config.yaml
d_shared_expert: 0
activation: "swiglu"
moe_layers: [0, 1, 2, 3, 4, 5, 6, 7, 8, 9]
lr_router: 0.00108
head_dim: 32
grad_clip: 1.0
batch_tokens: 65536
train_tokens: 357200000
Below are experts of layer 6 (counted from 0) of a mixture-of-experts language model. Rows are named router (the router's row for the expert), gate (a neuron's input weights, with its number), up (a neuron's input weights, with its number), down (a neuron's output weights, with its number) and show model dimensions 64-127. Each number is 200 + 40 x the weight over its row's rms, rounded and kept within 0 to 999.
Before each expert's rows: a language model's description of what the expert responds to. This comes from a sample of Wikipedia text that the model never trained on.

# expert 1
What it handles: Empty table cells. Blank or short cells in wiki tables, mostly spaces, digits and year prefixes between pipes, such as 201, 0, x, ½.
router,175,243,134,287,266,210,188,227,165,170,117,83,212,209,163,191,207,218,241,260,148,230,161,182,235,166,280,145,260,205,196,283,200,245,245,133,230,178,155,207,205,250,238,161,199,259,244,225,171,194,231,170,128,229,238,190,233,244,204,245,160,237,236,156
gate0,236,221,222,174,242,127,287,185,207,208,152,185,224,207,148,180,127,206,265,258,185,208,287,182,205,221,297,242,186,198,235,200,210,262,194,166,242,263,221,226,217,180,182,203,180,185,193,249,172,200,176,152,199,99,188,205,205,169,202,247,182,192,277,208
up0,194,117,220,224,158,243,145,176,245,214,252,260,151,142,295,287,235,246,146,173,179,190,140,172,160,162,192,198,219,181,132,235,188,172,201,168,187,212,200,212,197,218,244,233,239,206,205,152,183,179,158,232,172,205,219,138,205,224,197,189,266,216,163,234
down0,106,182,251,247,169,212,224,182,180,202,128,200,113,225,242,180,180,261,237,185,157,170,283,141,195,199,245,246,175,259,203,193,203,217,189,187,168,273,200,201,146,191,226,164,222,173,206,165,231,199,189,202,245,201,255,203,197,183,192,207,247,179,267,181
gate1,150,206,288,197,197,180,248,199,230,109,180,199,198,226,152,215,245,180,259,212,198,219,155,252,212,197,189,124,189,155,233,221,253,193,169,228,147,157,164,143,183,271,237,106,168,228,145,223,234,192,209,196,211,268,241,193,122,214,202,248,165,156,169,234
up1,205,152,233,178,180,235,133,186,193,221,247,145,158,167,191,195,199,223,250,136,148,310,146,181,145,137,153,214,227,225,194,227,109,150,179,238,278,128,151,285,174,196,211,233,150,206,180,233,222,179,199,182,228,254,195,211,228,234,158,198,221,184,210,195
down1,149,152,119,240,197,201,238,157,192,169,160,165,143,252,180,230,208,154,191,220,126,111,217,184,252,268,182,179,230,217,214,158,207,195,240,134,227,218,201,192,282,249,153,181,99,187,241,197,224,221,246,186,220,172,230,184,228,242,275,180,192,243,130,144
gate2,239,140,199,271,215,198,193,185,263,56,165,223,106,246,203,244,280,256,189,232,286,221,226,197,246,201,151,201,226,234,161,270,96,218,206,176,242,234,206,210,165,284,188,202,149,199,159,231,206,153,212,231,182,178,243,251,182,221,221,99,186,252,201,145
up2,168,254,167,220,199,216,218,240,151,211,277,248,223,205,237,183,184,212,214,219,201,193,157,143,187,259,162,209,234,185,208,191,217,174,145,154,158,222,265,180,200,172,219,121,255,178,166,162,172,179,124,128,159,263,207,210,224,90,148,210,224,176,201,202
down2,215,227,162,189,208,201,227,224,202,209,244,140,262,208,245,149,262,198,191,180,197,175,252,194,202,205,203,123,122,158,211,227,213,221,211,179,288,210,148,165,158,255,158,192,229,273,242,168,246,266,172,209,222,267,196,199,211,170,237,195,151,194,153,186
gate3,232,222,250,198,159,177,128,260,254,205,172,252,258,239,171,194,189,242,180,180,175,201,140,203,293,203,181,182,239,195,244,187,270,135,242,187,227,165,166,233,165,275,174,212,181,252,207,199,133,136,130,182,216,188,217,222,194,186,232,208,226,235,150,175
up3,323,254,218,208,215,266,191,133,218,182,193,272,203,241,207,218,163,176,203,231,219,180,147,198,173,146,203,274,116,185,214,202,188,143,179,218,205,255,187,198,190,269,178,189,152,135,201,172,177,255,153,218,221,163,168,169,202,245,244,224,199,158,169,197
down3,189,273,190,242,214,197,174,201,224,214,172,234,176,225,224,209,239,206,181,120,247,238,264,268,168,172,169,204,263,170,154,200,186,152,256,190,187,177,228,190,174,257,202,181,234,191,198,195,211,210,211,234,169,197,158,182,249,184,199,259,218,149,217,111
gate4,208,174,256,169,169,160,205,230,247,182,217,241,251,218,168,243,200,251,168,219,89,255,198,260,177,221,176,229,240,223,222,214,125,223,268,203,265,263,160,188,207,224,146,191,238,123,214,217,178,134,201,215,219,209,185,211,166,120,179,188,197,212,232,196
up4,222,189,155,181,191,195,186,203,261,220,193,184,181,204,252,185,163,135,136,214,261,233,165,218,273,218,176,238,175,155,310,228,241,237,133,160,301,243,158,257,250,194,245,206,182,174,193,187,160,153,249,182,225,177,148,205,226,208,159,235,209,240,194,150
down4,265,255,213,149,188,156,177,274,231,147,185,198,216,212,237,188,213,171,166,187,199,215,215,192,238,192,194,162,172,228,216,207,169,121,216,198,177,232,295,192,264,192,230,145,273,216,156,239,239,201,167,184,189,176,188,261,217,211,226,316,214,185,190,212
gate5,132,229,219,133,194,192,160,197,209,182,136,233,150,237,175,209,266,121,240,252,174,170,206,266,176,205,163,178,144,279,271,168,219,208,174,182,208,203,193,180,206,197,238,175,169,213,208,230,207,169,223,111,155,176,223,194,265,151,130,205,183,201,201,135
up5,181,164,204,237,209,176,149,151,228,103,176,185,290,233,180,250,130,213,210,240,196,216,226,116,170,163,158,170,184,208,204,251,231,200,195,176,191,159,198,288,263,246,188,301,162,251,243,184,220,232,267,183,220,228,229,128,195,126,189,215,180,229,77,175
down5,154,223,123,206,212,194,176,199,136,219,183,229,177,169,235,149,197,186,181,253,173,208,195,173,226,179,205,166,207,179,198,191,201,142,153,248,143,196,192,249,126,126,217,241,249,260,171,188,279,205,219,271,177,201,221,186,191,151,220,221,172,123,239,223
gate6,249,189,228,311,234,190,188,135,252,229,232,175,146,279,203,230,218,208,230,145,171,200,109,137,272,159,201,243,220,153,196,206,194,169,213,180,167,248,168,219,178,257,243,204,264,199,231,246,200,256,165,209,233,172,180,169,203,182,242,190,225,111,224,177
up6,191,191,214,207,153,255,151,200,189,180,235,173,161,142,190,203,300,299,222,197,228,277,127,262,225,270,196,184,233,267,192,204,166,255,226,266,247,243,88,145,220,212,155,192,199,200,230,211,194,268,180,235,132,234,253,277,193,170,230,207,196,180,259,215
down6,216,153,218,229,170,174,240,194,180,273,267,176,206,188,159,190,194,207,180,170,218,153,239,180,212,237,278,194,210,197,156,195,260,191,145,241,246,247,163,214,156,201,229,151,164,252,115,142,228,164,178,213,192,178,209,216,199,196,191,199,205,172,225,221
gate7,291,217,211,167,173,190,168,226,308,210,92,224,238,244,172,212,219,147,226,180,154,168,161,223,149,255,207,234,137,129,120,215,210,247,209,148,190,244,221,204,180,172,209,224,206,236,221,147,199,160,141,187,169,163,263,258,240,173,232,185,178,252,178,170
up7,128,235,144,179,251,253,165,130,270,197,219,167,204,176,371,219,181,236,194,265,168,207,192,101,191,235,185,205,144,199,202,212,207,191,171,194,198,179,292,175,250,166,217,153,181,216,237,251,226,226,170,202,302,239,202,171,207,299,153,250,234,185,238,208
down7,163,216,170,155,279,219,108,186,188,186,232,178,209,158,256,200,195,163,188,195,235,281,202,281,176,206,124,269,204,184,158,222,199,220,245,166,230,219,165,189,151,184,178,241,185,215,358,183,186,266,315,226,209,198,227,204,219,177,210,91,154,202,264,182
gate8,173,149,250,130,238,233,208,174,268,229,244,161,149,176,156,228,237,171,167,238,259,174,214,268,197,156,179,183,162,176,229,170,210,156,200,230,249,173,201,280,216,176,271,142,179,235,173,290,161,221,219,239,224,215,263,222,193,144,200,209,204,252,168,232
up8,171,280,180,156,141,228,174,219,219,161,267,187,176,134,202,197,236,263,236,206,180,204,174,246,236,261,206,220,163,268,265,151,185,201,195,167,241,232,82,213,196,239,210,178,230,235,157,156,191,193,177,212,182,212,248,149,244,186,193,227,152,170,203,194
down8,168,211,262,165,131,132,163,214,196,180,188,202,239,221,224,224,241,206,179,205,209,108,194,204,256,89,168,187,189,188,224,229,170,197,234,225,248,210,194,197,230,236,95,236,192,181,222,108,169,137,169,163,251,222,226,184,98,194,185,150,198,252,163,184
gate9,168,217,253,199,202,185,131,206,214,189,175,182,187,218,194,207,172,192,236,236,111,221,265,181,240,199,306,174,188,118,241,290,208,184,213,135,131,193,203,194,197,264,204,187,191,276,193,207,170,197,199,163,208,144,174,214,171,259,183,243,181,183,220,213
up9,266,263,200,191,147,236,179,278,221,141,225,190,245,216,246,294,209,216,233,208,140,247,258,148,201,219,176,205,134,228,248,111,243,225,186,222,194,158,219,165,159,195,154,212,170,271,156,167,266,199,190,233,222,202,181,204,255,159,234,232,215,238,246,164
down9,187,227,140,184,129,188,240,234,137,247,218,197,191,203,243,271,151,222,133,220,260,243,197,231,207,232,224,143,233,141,186,231,284,194,256,186,197,261,169,239,153,224,179,175,257,192,115,182,248,91,233,189,198,147,146,210,160,178,269,169,139,222,259,150
gate10,216,183,242,232,199,232,208,225,218,154,239,173,203,203,206,101,194,297,247,201,202,142,128,139,238,170,230,181,247,246,167,211,151,216,180,236,243,193,179,203,189,233,228,143,168,238,268,224,232,200,170,120,196,252,182,137,232,179,171,158,266,266,187,233
up10,303,201,235,177,184,221,226,202,208,221,222,159,237,208,307,129,257,179,218,249,176,228,142,170,197,190,154,196,179,218,197,230,159,200,206,200,193,207,184,140,195,216,228,240,187,237,208,168,132,161,192,187,214,187,170,156,182,172,242,204,139,196,242,211
down10,273,216,150,275,132,200,194,234,224,249,223,286,177,185,247,202,203,176,163,265,208,228,183,229,180,187,223,234,185,230,237,213,265,172,173,153,241,126,216,123,226,192,151,217,195,184,176,246,201,171,214,265,228,244,192,202,189,191,186,201,177,195,166,152

# expert 0
What it handles: Digits in figures. Digit tokens and number chunks inside numerals in tables and infoboxes, such as areas, scores, populations, like 56,000 or 20.83.
router,178,204,169,243,233,221,130,169,193,228,153,132,192,217,148,230,213,243,261,161,197,170,201,134,175,148,222,97,227,260,214,334,196,194,265,144,195,211,286,171,173,212,237,209,152,225,218,183,201,203,235,189,183,212,231,226,175,211,246,229,119,216,197,211
gate0,116,193,213,210,189,109,217,274,171,208,197,140,210,143,206,243,214,206,185,134,179,220,198,179,163,182,229,199,254,224,190,211,258,237,193,218,250,176,153,163,201,251,218,228,168,181,130,213,199,235,231,251,229,179,138,251,193,146,308,268,159,194,144,224
up0,221,173,206,257,285,238,213,189,199,199,181,261,233,223,173,193,214,214,209,238,196,223,206,202,191,184,211,241,116,212,253,197,151,192,209,293,202,155,155,314,187,215,186,135,234,205,224,198,189,172,194,218,163,180,233,152,230,225,160,171,188,262,216,179
down0,192,165,170,242,228,209,182,179,230,213,127,108,178,204,172,233,211,217,131,151,158,235,231,181,152,260,230,233,239,189,185,243,263,215,233,179,158,236,199,186,185,197,234,142,192,182,173,154,182,319,240,257,180,134,178,207,114,192,195,231,176,278,220,198
gate1,135,213,181,223,243,235,147,199,187,133,209,184,252,296,212,213,195,113,182,260,162,256,160,168,253,226,197,184,167,225,187,220,163,211,141,174,189,209,204,158,205,163,117,247,173,175,287,234,123,192,252,190,193,223,169,176,193,186,169,190,128,249,220,132
up1,221,216,218,202,285,185,185,147,180,237,237,180,197,238,158,245,174,161,229,225,113,174,100,236,248,184,134,237,231,178,226,246,207,301,141,173,227,221,238,140,234,191,155,195,183,172,171,156,186,126,203,168,232,212,228,171,165,159,191,274,207,252,243,187
down1,185,229,179,185,220,181,162,229,185,153,166,152,216,201,162,192,234,173,169,219,174,238,247,276,189,171,274,216,221,209,195,213,240,202,240,222,176,187,213,196,193,216,168,175,254,166,278,164,192,297,231,195,179,196,164,207,250,185,194,83,232,186,247,254
gate2,271,169,210,189,173,270,241,163,205,208,204,144,177,183,119,177,212,259,208,170,177,234,134,180,191,145,182,214,203,265,163,178,219,238,209,292,216,189,162,143,220,251,286,190,196,240,161,206,194,91,246,222,120,212,251,154,215,133,185,183,191,232,161,223
up2,322,136,216,242,157,239,215,98,240,201,158,201,245,191,151,163,186,200,143,156,179,232,225,177,224,116,198,255,137,198,231,272,217,183,127,265,163,187,199,253,231,191,263,192,234,144,242,188,190,199,203,213,233,194,204,205,216,204,198,188,228,256,175,170
down2,244,246,241,165,208,231,147,183,210,187,263,166,255,270,191,259,180,185,235,260,261,173,167,241,112,269,189,206,208,241,180,155,193,210,183,222,215,202,204,192,129,191,229,162,134,263,177,128,143,129,196,253,173,181,206,155,191,244,227,196,247,163,221,238
gate3,265,247,226,223,148,148,240,241,171,212,254,189,153,181,210,163,203,193,189,257,216,242,204,182,173,197,250,195,225,278,266,148,138,261,175,212,223,205,204,237,243,139,195,177,191,241,215,180,254,220,238,249,154,261,223,162,182,169,200,203,167,221,158,255
up3,136,136,173,159,217,188,185,211,190,201,136,143,256,207,205,250,181,139,181,166,235,206,234,215,262,239,184,199,235,151,184,255,258,125,264,165,146,177,220,118,158,191,215,172,183,176,231,256,146,156,170,188,252,147,271,292,209,213,252,210,215,202,278,155
down3,88,179,243,199,215,189,207,233,191,208,200,242,222,261,185,211,175,184,179,216,183,220,228,98,230,227,160,215,208,238,169,234,180,238,290,103,169,248,223,135,257,184,214,123,190,215,163,204,266,201,154,233,146,231,199,232,193,212,211,142,203,177,190,202
gate4,193,255,228,250,246,202,295,137,192,134,231,272,219,174,148,158,233,125,217,124,218,239,192,128,203,207,215,299,273,234,258,204,157,210,207,155,220,257,267,195,230,207,198,176,150,219,183,200,239,281,182,176,211,149,213,224,157,161,253,172,197,228,188,248
up4,302,201,154,230,169,146,140,185,154,170,81,181,169,226,114,208,276,205,131,189,151,182,184,181,159,194,229,185,224,190,231,223,256,171,237,182,223,196,214,196,163,196,203,179,175,249,187,148,211,202,167,149,234,193,244,213,171,219,173,248,191,174,206,226
down4,268,269,189,203,184,182,178,231,206,228,109,156,221,235,177,208,139,262,272,214,274,166,250,209,223,218,201,253,298,131,182,176,267,164,157,248,135,252,208,153,184,232,192,193,183,224,162,227,217,186,148,139,208,229,216,96,140,214,205,228,217,266,179,137
gate5,59,209,190,206,205,172,177,261,214,170,175,174,199,204,218,299,207,270,139,212,132,107,171,239,206,203,230,191,184,176,211,222,235,261,183,225,229,201,237,231,178,174,233,205,187,192,134,189,155,241,178,184,218,153,207,210,199,231,169,133,194,217,159,215
up5,154,149,237,158,233,188,185,213,232,219,235,139,211,198,158,207,205,301,241,240,148,162,112,169,125,197,176,199,172,176,212,218,241,177,207,202,205,226,101,203,191,223,205,133,238,160,205,150,173,182,152,175,179,229,195,264,228,194,196,302,242,220,162,160
down5,181,245,231,244,203,204,191,222,197,127,181,214,99,190,197,300,206,215,193,150,130,218,197,196,179,187,199,197,271,117,162,193,182,221,251,193,182,214,158,318,76,162,224,247,179,231,141,166,180,174,236,245,276,166,259,191,169,158,189,175,195,214,207,236
gate6,158,197,75,202,187,216,232,202,158,225,272,210,168,142,242,176,238,190,198,206,133,214,207,180,205,218,238,146,175,262,219,222,272,220,185,246,159,201,245,222,126,178,175,230,157,215,232,246,237,199,145,242,184,229,223,188,243,205,217,289,196,156,201,184
up6,240,284,232,175,211,228,238,254,302,157,130,174,217,191,157,212,178,148,198,189,161,167,229,320,220,240,107,181,174,187,205,262,158,211,180,198,181,276,168,216,176,154,231,171,194,188,209,197,228,189,191,136,258,151,276,173,149,148,186,197,240,269,195,190
down6,174,207,175,175,220,187,193,191,214,227,232,264,209,300,143,158,191,198,217,241,221,230,163,180,162,171,209,206,235,147,231,214,175,255,220,247,210,173,170,188,271,192,153,221,190,153,212,130,114,214,275,158,139,195,176,210,276,196,222,215,269,235,231,222
gate7,268,203,123,200,241,168,251,230,195,221,160,121,219,232,164,222,237,131,238,237,174,135,180,197,118,202,234,244,154,207,192,177,201,230,151,182,207,254,245,169,144,155,236,157,208,377,178,146,184,193,212,178,213,186,184,201,193,198,157,94,250,270,212,189
up7,179,236,116,213,149,176,244,195,184,186,210,109,198,172,160,193,236,140,190,173,121,229,266,219,195,247,187,226,136,190,334,251,233,197,226,156,246,220,217,166,203,211,181,174,194,222,230,166,204,132,231,171,138,216,159,221,153,206,181,204,226,158,161,159
down7,164,243,182,159,179,238,253,140,237,226,183,197,209,148,156,154,190,161,211,235,193,172,260,229,163,216,220,252,209,168,123,245,106,157,252,204,174,257,164,198,196,243,222,195,228,204,175,178,195,183,235,219,186,174,155,207,116,212,158,174,143,134,189,141
gate8,78,150,223,199,191,221,189,201,138,205,199,232,200,200,201,214,178,208,166,298,243,216,124,163,188,192,207,236,167,223,151,226,235,213,158,207,218,250,232,187,142,220,194,235,176,143,175,184,216,224,224,264,197,257,203,153,232,159,212,225,278,157,261,146
up8,58,230,203,260,204,205,213,190,152,131,205,221,139,196,180,257,175,193,104,223,153,182,147,182,217,145,172,206,165,185,193,198,175,267,172,205,275,216,225,156,210,226,188,197,216,162,130,181,228,268,230,185,197,249,234,89,214,231,151,253,263,208,279,184
down8,274,186,231,173,269,185,202,173,230,146,235,156,231,190,189,196,213,241,154,312,233,192,207,218,220,206,208,198,144,278,150,246,260,196,270,225,139,203,224,224,172,140,174,163,170,254,159,199,167,154,210,188,248,200,234,188,191,206,210,299,189,221,144,157
gate9,244,129,251,192,201,146,133,233,187,130,119,181,195,229,215,215,177,180,194,155,184,162,239,198,272,164,209,210,212,190,240,241,211,166,280,187,200,108,193,163,198,266,161,229,177,249,166,216,161,193,244,214,132,210,252,237,211,219,220,111,221,206,198,129
up9,167,218,144,161,163,214,174,222,200,231,255,188,205,104,199,215,222,242,201,228,159,259,221,137,141,173,144,210,220,174,127,281,230,225,242,195,199,213,175,257,218,239,204,153,210,197,228,214,218,222,219,213,235,211,193,177,280,230,151,219,102,181,247,189
down9,71,150,193,275,169,165,209,214,208,218,205,225,211,213,215,150,173,161,255,95,302,241,156,134,202,175,238,240,139,158,184,207,225,201,280,177,199,196,208,202,197,232,200,200,184,128,154,206,195,179,187,210,227,189,203,214,237,157,161,200,183,261,244,163
gate10,268,180,180,179,174,230,133,239,177,289,116,174,227,259,183,276,182,188,244,168,156,177,196,181,152,170,173,226,179,200,217,241,246,168,252,280,155,152,298,226,223,149,189,273,224,257,200,205,183,112,173,284,216,222,254,222,248,191,215,195,102,188,228,238
up10,247,179,174,195,214,213,158,242,204,337,98,205,227,225,167,268,189,210,231,112,200,225,180,244,217,166,210,195,225,235,170,239,233,170,209,246,157,214,255,264,192,215,241,263,252,212,181,161,222,119,179,249,201,162,168,191,207,237,229,188,109,206,203,228
down10,291,135,127,146,126,96,168,154,198,157,218,163,120,216,215,142,158,203,187,213,216,297,197,198,199,172,243,195,202,215,229,232,171,156,219,208,126,226,167,178,154,169,173,133,151,184,244,245,135,186,212,250,175,211,212,261,181,198,229,165,198,208,120,203

# expert 22
What it handles: Building descriptions. Letter pieces, especially l, inside words like landslide, plus material and place words in architecture text, such as stone, brick, red, located.
router,172,238,195,272,221,198,230,177,268,233,214,122,181,188,131,184,139,296,237,197,181,179,165,199,216,250,230,164,211,213,213,201,233,239,203,213,174,195,183,185,165,271,249,173,173,181,186,204,150,230,219,162,181,179,229,227,133,165,273,172,148,254,179,196
gate0,129,205,219,269,194,202,220,257,197,252,231,216,248,156,177,134,211,161,223,147,200,173,199,53,187,248,228,261,132,184,174,189,245,289,202,286,176,250,241,155,205,178,165,247,138,263,184,247,179,208,245,174,186,277,259,228,193,229,177,202,193,192,176,221
up0,252,154,208,157,226,206,184,212,145,254,199,185,189,252,302,211,174,279,210,255,225,209,191,249,160,173,134,177,215,170,191,162,223,165,206,151,244,212,132,200,156,181,170,219,205,159,281,172,245,154,163,178,238,145,162,166,197,107,240,156,145,259,224,130
down0,173,225,256,254,201,229,237,231,232,218,181,192,230,201,221,264,245,314,158,206,154,158,171,211,242,112,204,194,187,207,261,206,201,194,224,237,173,148,235,222,211,207,234,250,233,231,213,150,228,207,149,165,146,230,268,209,198,139,244,156,190,191,172,223
gate1,113,263,187,129,212,182,186,197,172,293,186,200,249,170,203,161,155,293,268,275,248,185,215,162,240,217,212,165,232,264,197,108,149,192,267,190,256,281,267,147,142,211,177,162,165,121,202,198,162,204,221,169,157,163,179,196,207,186,211,204,177,259,190,210
up1,150,188,100,157,178,193,225,241,148,214,139,171,156,188,240,213,135,218,258,259,148,217,197,232,182,253,154,174,177,217,211,219,154,211,238,209,221,144,217,178,169,191,190,215,150,146,196,147,124,131,182,187,212,212,148,186,207,191,195,253,198,100,198,263
down1,171,185,112,166,261,154,230,163,152,244,162,256,257,177,186,207,168,246,227,225,220,181,277,168,188,211,274,159,197,161,237,215,218,235,166,174,227,177,172,143,239,128,199,166,177,133,227,207,207,271,190,199,236,211,185,169,212,173,260,200,208,218,267,193
gate2,194,165,213,214,187,251,162,237,205,223,276,123,251,229,193,146,232,208,167,211,143,226,210,164,107,235,148,147,168,236,205,205,275,200,189,142,204,239,205,224,206,288,197,206,161,196,201,194,240,201,230,198,224,180,197,241,172,204,264,242,175,264,192,179
up2,262,121,204,200,215,207,177,262,185,168,237,127,222,189,225,165,217,149,135,235,255,234,189,160,179,220,203,238,195,188,173,159,155,220,234,173,184,268,250,201,203,270,198,226,135,252,172,209,131,177,221,189,190,90,191,230,183,190,189,239,198,195,224,223
down2,131,178,134,246,185,196,215,191,153,206,235,173,262,153,187,198,298,179,224,276,194,165,196,191,156,121,180,199,240,242,213,153,234,254,183,253,189,209,195,199,164,203,196,193,248,371,228,150,216,203,227,206,173,184,153,153,221,196,197,203,242,149,199,240
gate3,171,196,226,219,275,213,206,206,150,245,243,222,243,195,205,164,213,251,224,179,192,164,250,197,169,226,192,190,196,218,226,204,256,197,217,324,231,280,209,265,203,272,194,185,105,222,209,215,227,186,229,178,152,165,198,193,188,227,161,198,170,246,191,162
up3,160,132,180,212,216,195,271,186,212,269,169,158,232,228,226,224,178,236,209,216,165,155,154,234,168,165,199,224,217,136,204,293,286,182,191,215,203,187,249,217,192,134,213,225,229,205,212,187,217,205,234,163,197,128,242,231,262,216,171,135,277,248,173,113
down3,205,95,197,227,118,150,223,226,222,222,185,245,177,224,165,266,157,196,122,196,182,207,162,208,231,272,189,185,238,194,233,161,175,183,209,228,234,152,152,244,191,150,221,258,197,152,201,183,221,142,180,235,174,170,115,229,205,239,119,137,232,174,144,86
gate4,204,223,244,255,207,204,186,126,190,169,216,199,166,127,151,215,141,192,172,208,228,185,211,218,141,168,215,126,197,106,215,173,223,182,187,279,208,166,83,262,159,218,218,152,247,149,188,166,197,203,183,192,188,187,238,215,187,217,157,178,167,227,207,172
up4,163,200,253,259,235,262,164,266,233,220,217,143,201,248,186,156,156,212,193,235,201,180,258,178,155,179,230,209,187,180,193,161,266,150,206,256,192,220,187,219,228,262,222,167,267,159,116,261,265,188,150,135,238,252,216,155,192,248,125,200,209,193,159,164
down4,199,214,173,85,201,112,200,269,213,268,201,159,134,203,199,249,138,220,299,232,174,163,205,172,230,271,201,184,157,211,183,206,152,179,158,254,192,140,244,236,157,211,102,195,173,221,223,146,189,283,169,214,180,194,197,155,246,171,227,132,153,187,175,177
gate5,162,210,226,222,162,145,100,195,188,151,214,159,219,234,175,216,204,162,197,180,238,144,200,200,142,196,290,279,177,173,168,192,248,252,160,277,146,235,232,217,273,197,289,215,258,155,199,264,200,230,88,200,239,184,187,260,151,271,279,186,218,222,178,211
up5,193,219,240,200,209,177,166,228,165,194,182,225,203,185,291,258,235,109,204,239,139,170,192,256,183,236,192,213,198,232,212,251,222,277,193,208,191,187,174,167,151,239,176,301,157,263,259,167,211,237,221,99,204,140,191,155,200,197,223,239,292,210,187,212
down5,204,270,219,162,229,265,201,204,264,194,236,195,222,140,272,166,181,157,191,222,254,153,143,247,210,134,323,147,176,223,134,166,207,208,178,209,220,220,128,204,176,133,194,156,173,222,191,269,169,144,157,153,61,197,167,162,187,111,159,213,144,177,211,184
gate6,115,222,224,289,148,301,170,193,182,218,262,233,218,216,220,166,169,251,275,266,172,154,208,157,215,161,211,174,166,194,183,159,161,228,185,223,153,213,203,232,180,221,140,209,161,181,170,186,183,253,235,128,210,264,226,229,136,238,142,205,181,134,225,187
up6,202,250,275,244,217,144,214,143,294,191,249,167,143,222,219,251,220,235,195,110,199,160,225,168,243,232,190,259,156,203,259,199,242,203,202,151,187,213,195,154,200,209,150,222,151,179,238,203,201,165,227,227,180,251,189,226,227,278,220,185,145,204,242,251
down6,253,95,158,189,216,178,232,193,220,197,187,177,174,168,197,167,169,205,215,166,296,192,213,156,264,150,153,190,124,170,168,168,183,249,122,240,197,165,111,171,218,190,226,200,234,197,226,221,164,217,272,191,253,117,264,162,218,220,212,239,143,139,197,193
gate7,138,169,238,248,158,136,196,244,203,235,110,197,227,188,164,182,236,206,226,197,178,246,206,199,241,206,237,204,261,269,176,247,234,274,178,232,188,215,191,213,166,164,174,170,268,213,201,315,150,146,281,241,229,168,262,217,176,214,196,252,226,200,232,217
up7,198,186,235,230,176,152,216,294,231,226,193,264,192,225,91,182,230,225,235,185,210,215,270,207,199,190,256,226,203,148,135,241,191,243,161,179,173,203,157,230,157,152,151,181,232,189,220,266,176,241,169,212,114,198,178,210,184,216,169,215,186,244,187,183
down7,201,181,209,159,277,187,205,241,205,126,163,194,311,248,164,149,215,181,258,210,239,151,288,194,224,212,175,205,129,246,190,162,144,235,232,208,207,170,187,186,258,194,215,187,241,218,155,213,249,120,166,277,228,172,238,179,203,153,242,243,223,151,227,197
gate8,83,192,144,268,186,177,226,197,202,243,157,138,215,213,215,250,124,256,220,213,228,208,194,184,182,242,245,213,187,192,214,231,239,255,263,213,197,228,195,143,224,245,193,267,209,222,181,132,254,193,208,131,145,210,161,208,145,199,202,236,178,277,185,214
up8,206,184,237,144,167,219,212,231,217,219,218,163,145,245,246,188,182,206,180,192,180,227,201,143,196,158,212,202,215,175,171,279,251,217,202,156,204,173,162,240,224,223,228,182,233,158,206,180,249,142,209,153,96,229,162,265,148,206,285,214,290,223,175,167
down8,209,258,200,163,222,269,199,126,205,170,148,189,142,174,185,229,172,235,191,168,234,278,172,218,249,229,221,148,159,180,136,236,165,171,299,144,232,255,182,250,176,190,193,268,204,176,184,117,239,181,246,237,173,319,215,215,268,294,170,248,165,230,211,219
gate9,186,228,204,198,206,227,187,184,234,100,218,250,162,160,96,220,154,257,205,146,212,189,199,201,218,187,215,146,219,203,169,197,244,227,242,189,174,268,193,195,213,214,160,165,171,169,238,192,187,197,211,216,186,206,215,288,149,184,246,188,158,211,141,176
up9,214,214,190,198,179,243,235,160,271,127,252,185,277,111,215,142,135,229,159,166,227,155,180,175,175,145,165,206,161,205,209,174,193,178,182,139,249,209,234,247,150,135,266,162,162,149,182,181,204,219,221,188,247,207,215,183,168,139,222,150,177,290,251,190
down9,249,158,133,185,304,148,261,180,157,194,261,171,190,181,173,113,119,279,190,244,222,214,170,199,202,189,164,132,206,194,230,194,213,186,246,125,231,143,262,247,206,199,202,143,199,176,208,222,134,160,319,190,264,200,167,197,222,269,198,235,179,234,190,303
gate10,167,189,223,189,202,191,205,211,248,181,187,243,148,167,255,224,203,161,199,221,145,173,207,227,179,266,200,96,194,241,197,168,184,165,159,178,156,292,187,260,156,271,284,223,119,248,185,236,192,218,203,233,136,204,180,162,155,203,201,246,108,224,222,210
up10,221,225,154,196,263,172,201,242,107,209,137,194,121,207,193,268,172,145,200,187,209,220,197,147,204,259,197,209,179,187,171,201,180,198,221,216,171,188,190,175,186,247,241,256,172,166,234,216,144,251,237,213,163,338,209,286,193,209,189,200,124,211,243,226
down10,159,232,196,285,154,248,119,213,164,228,231,280,205,177,202,195,120,178,223,190,201,183,134,182,193,146,237,193,215,142,169,219,237,220,243,252,209,284,197,210,177,229,163,249,226,249,205,159,158,238,203,218,187,250,224,199,255,231,167,181,217,216,188,160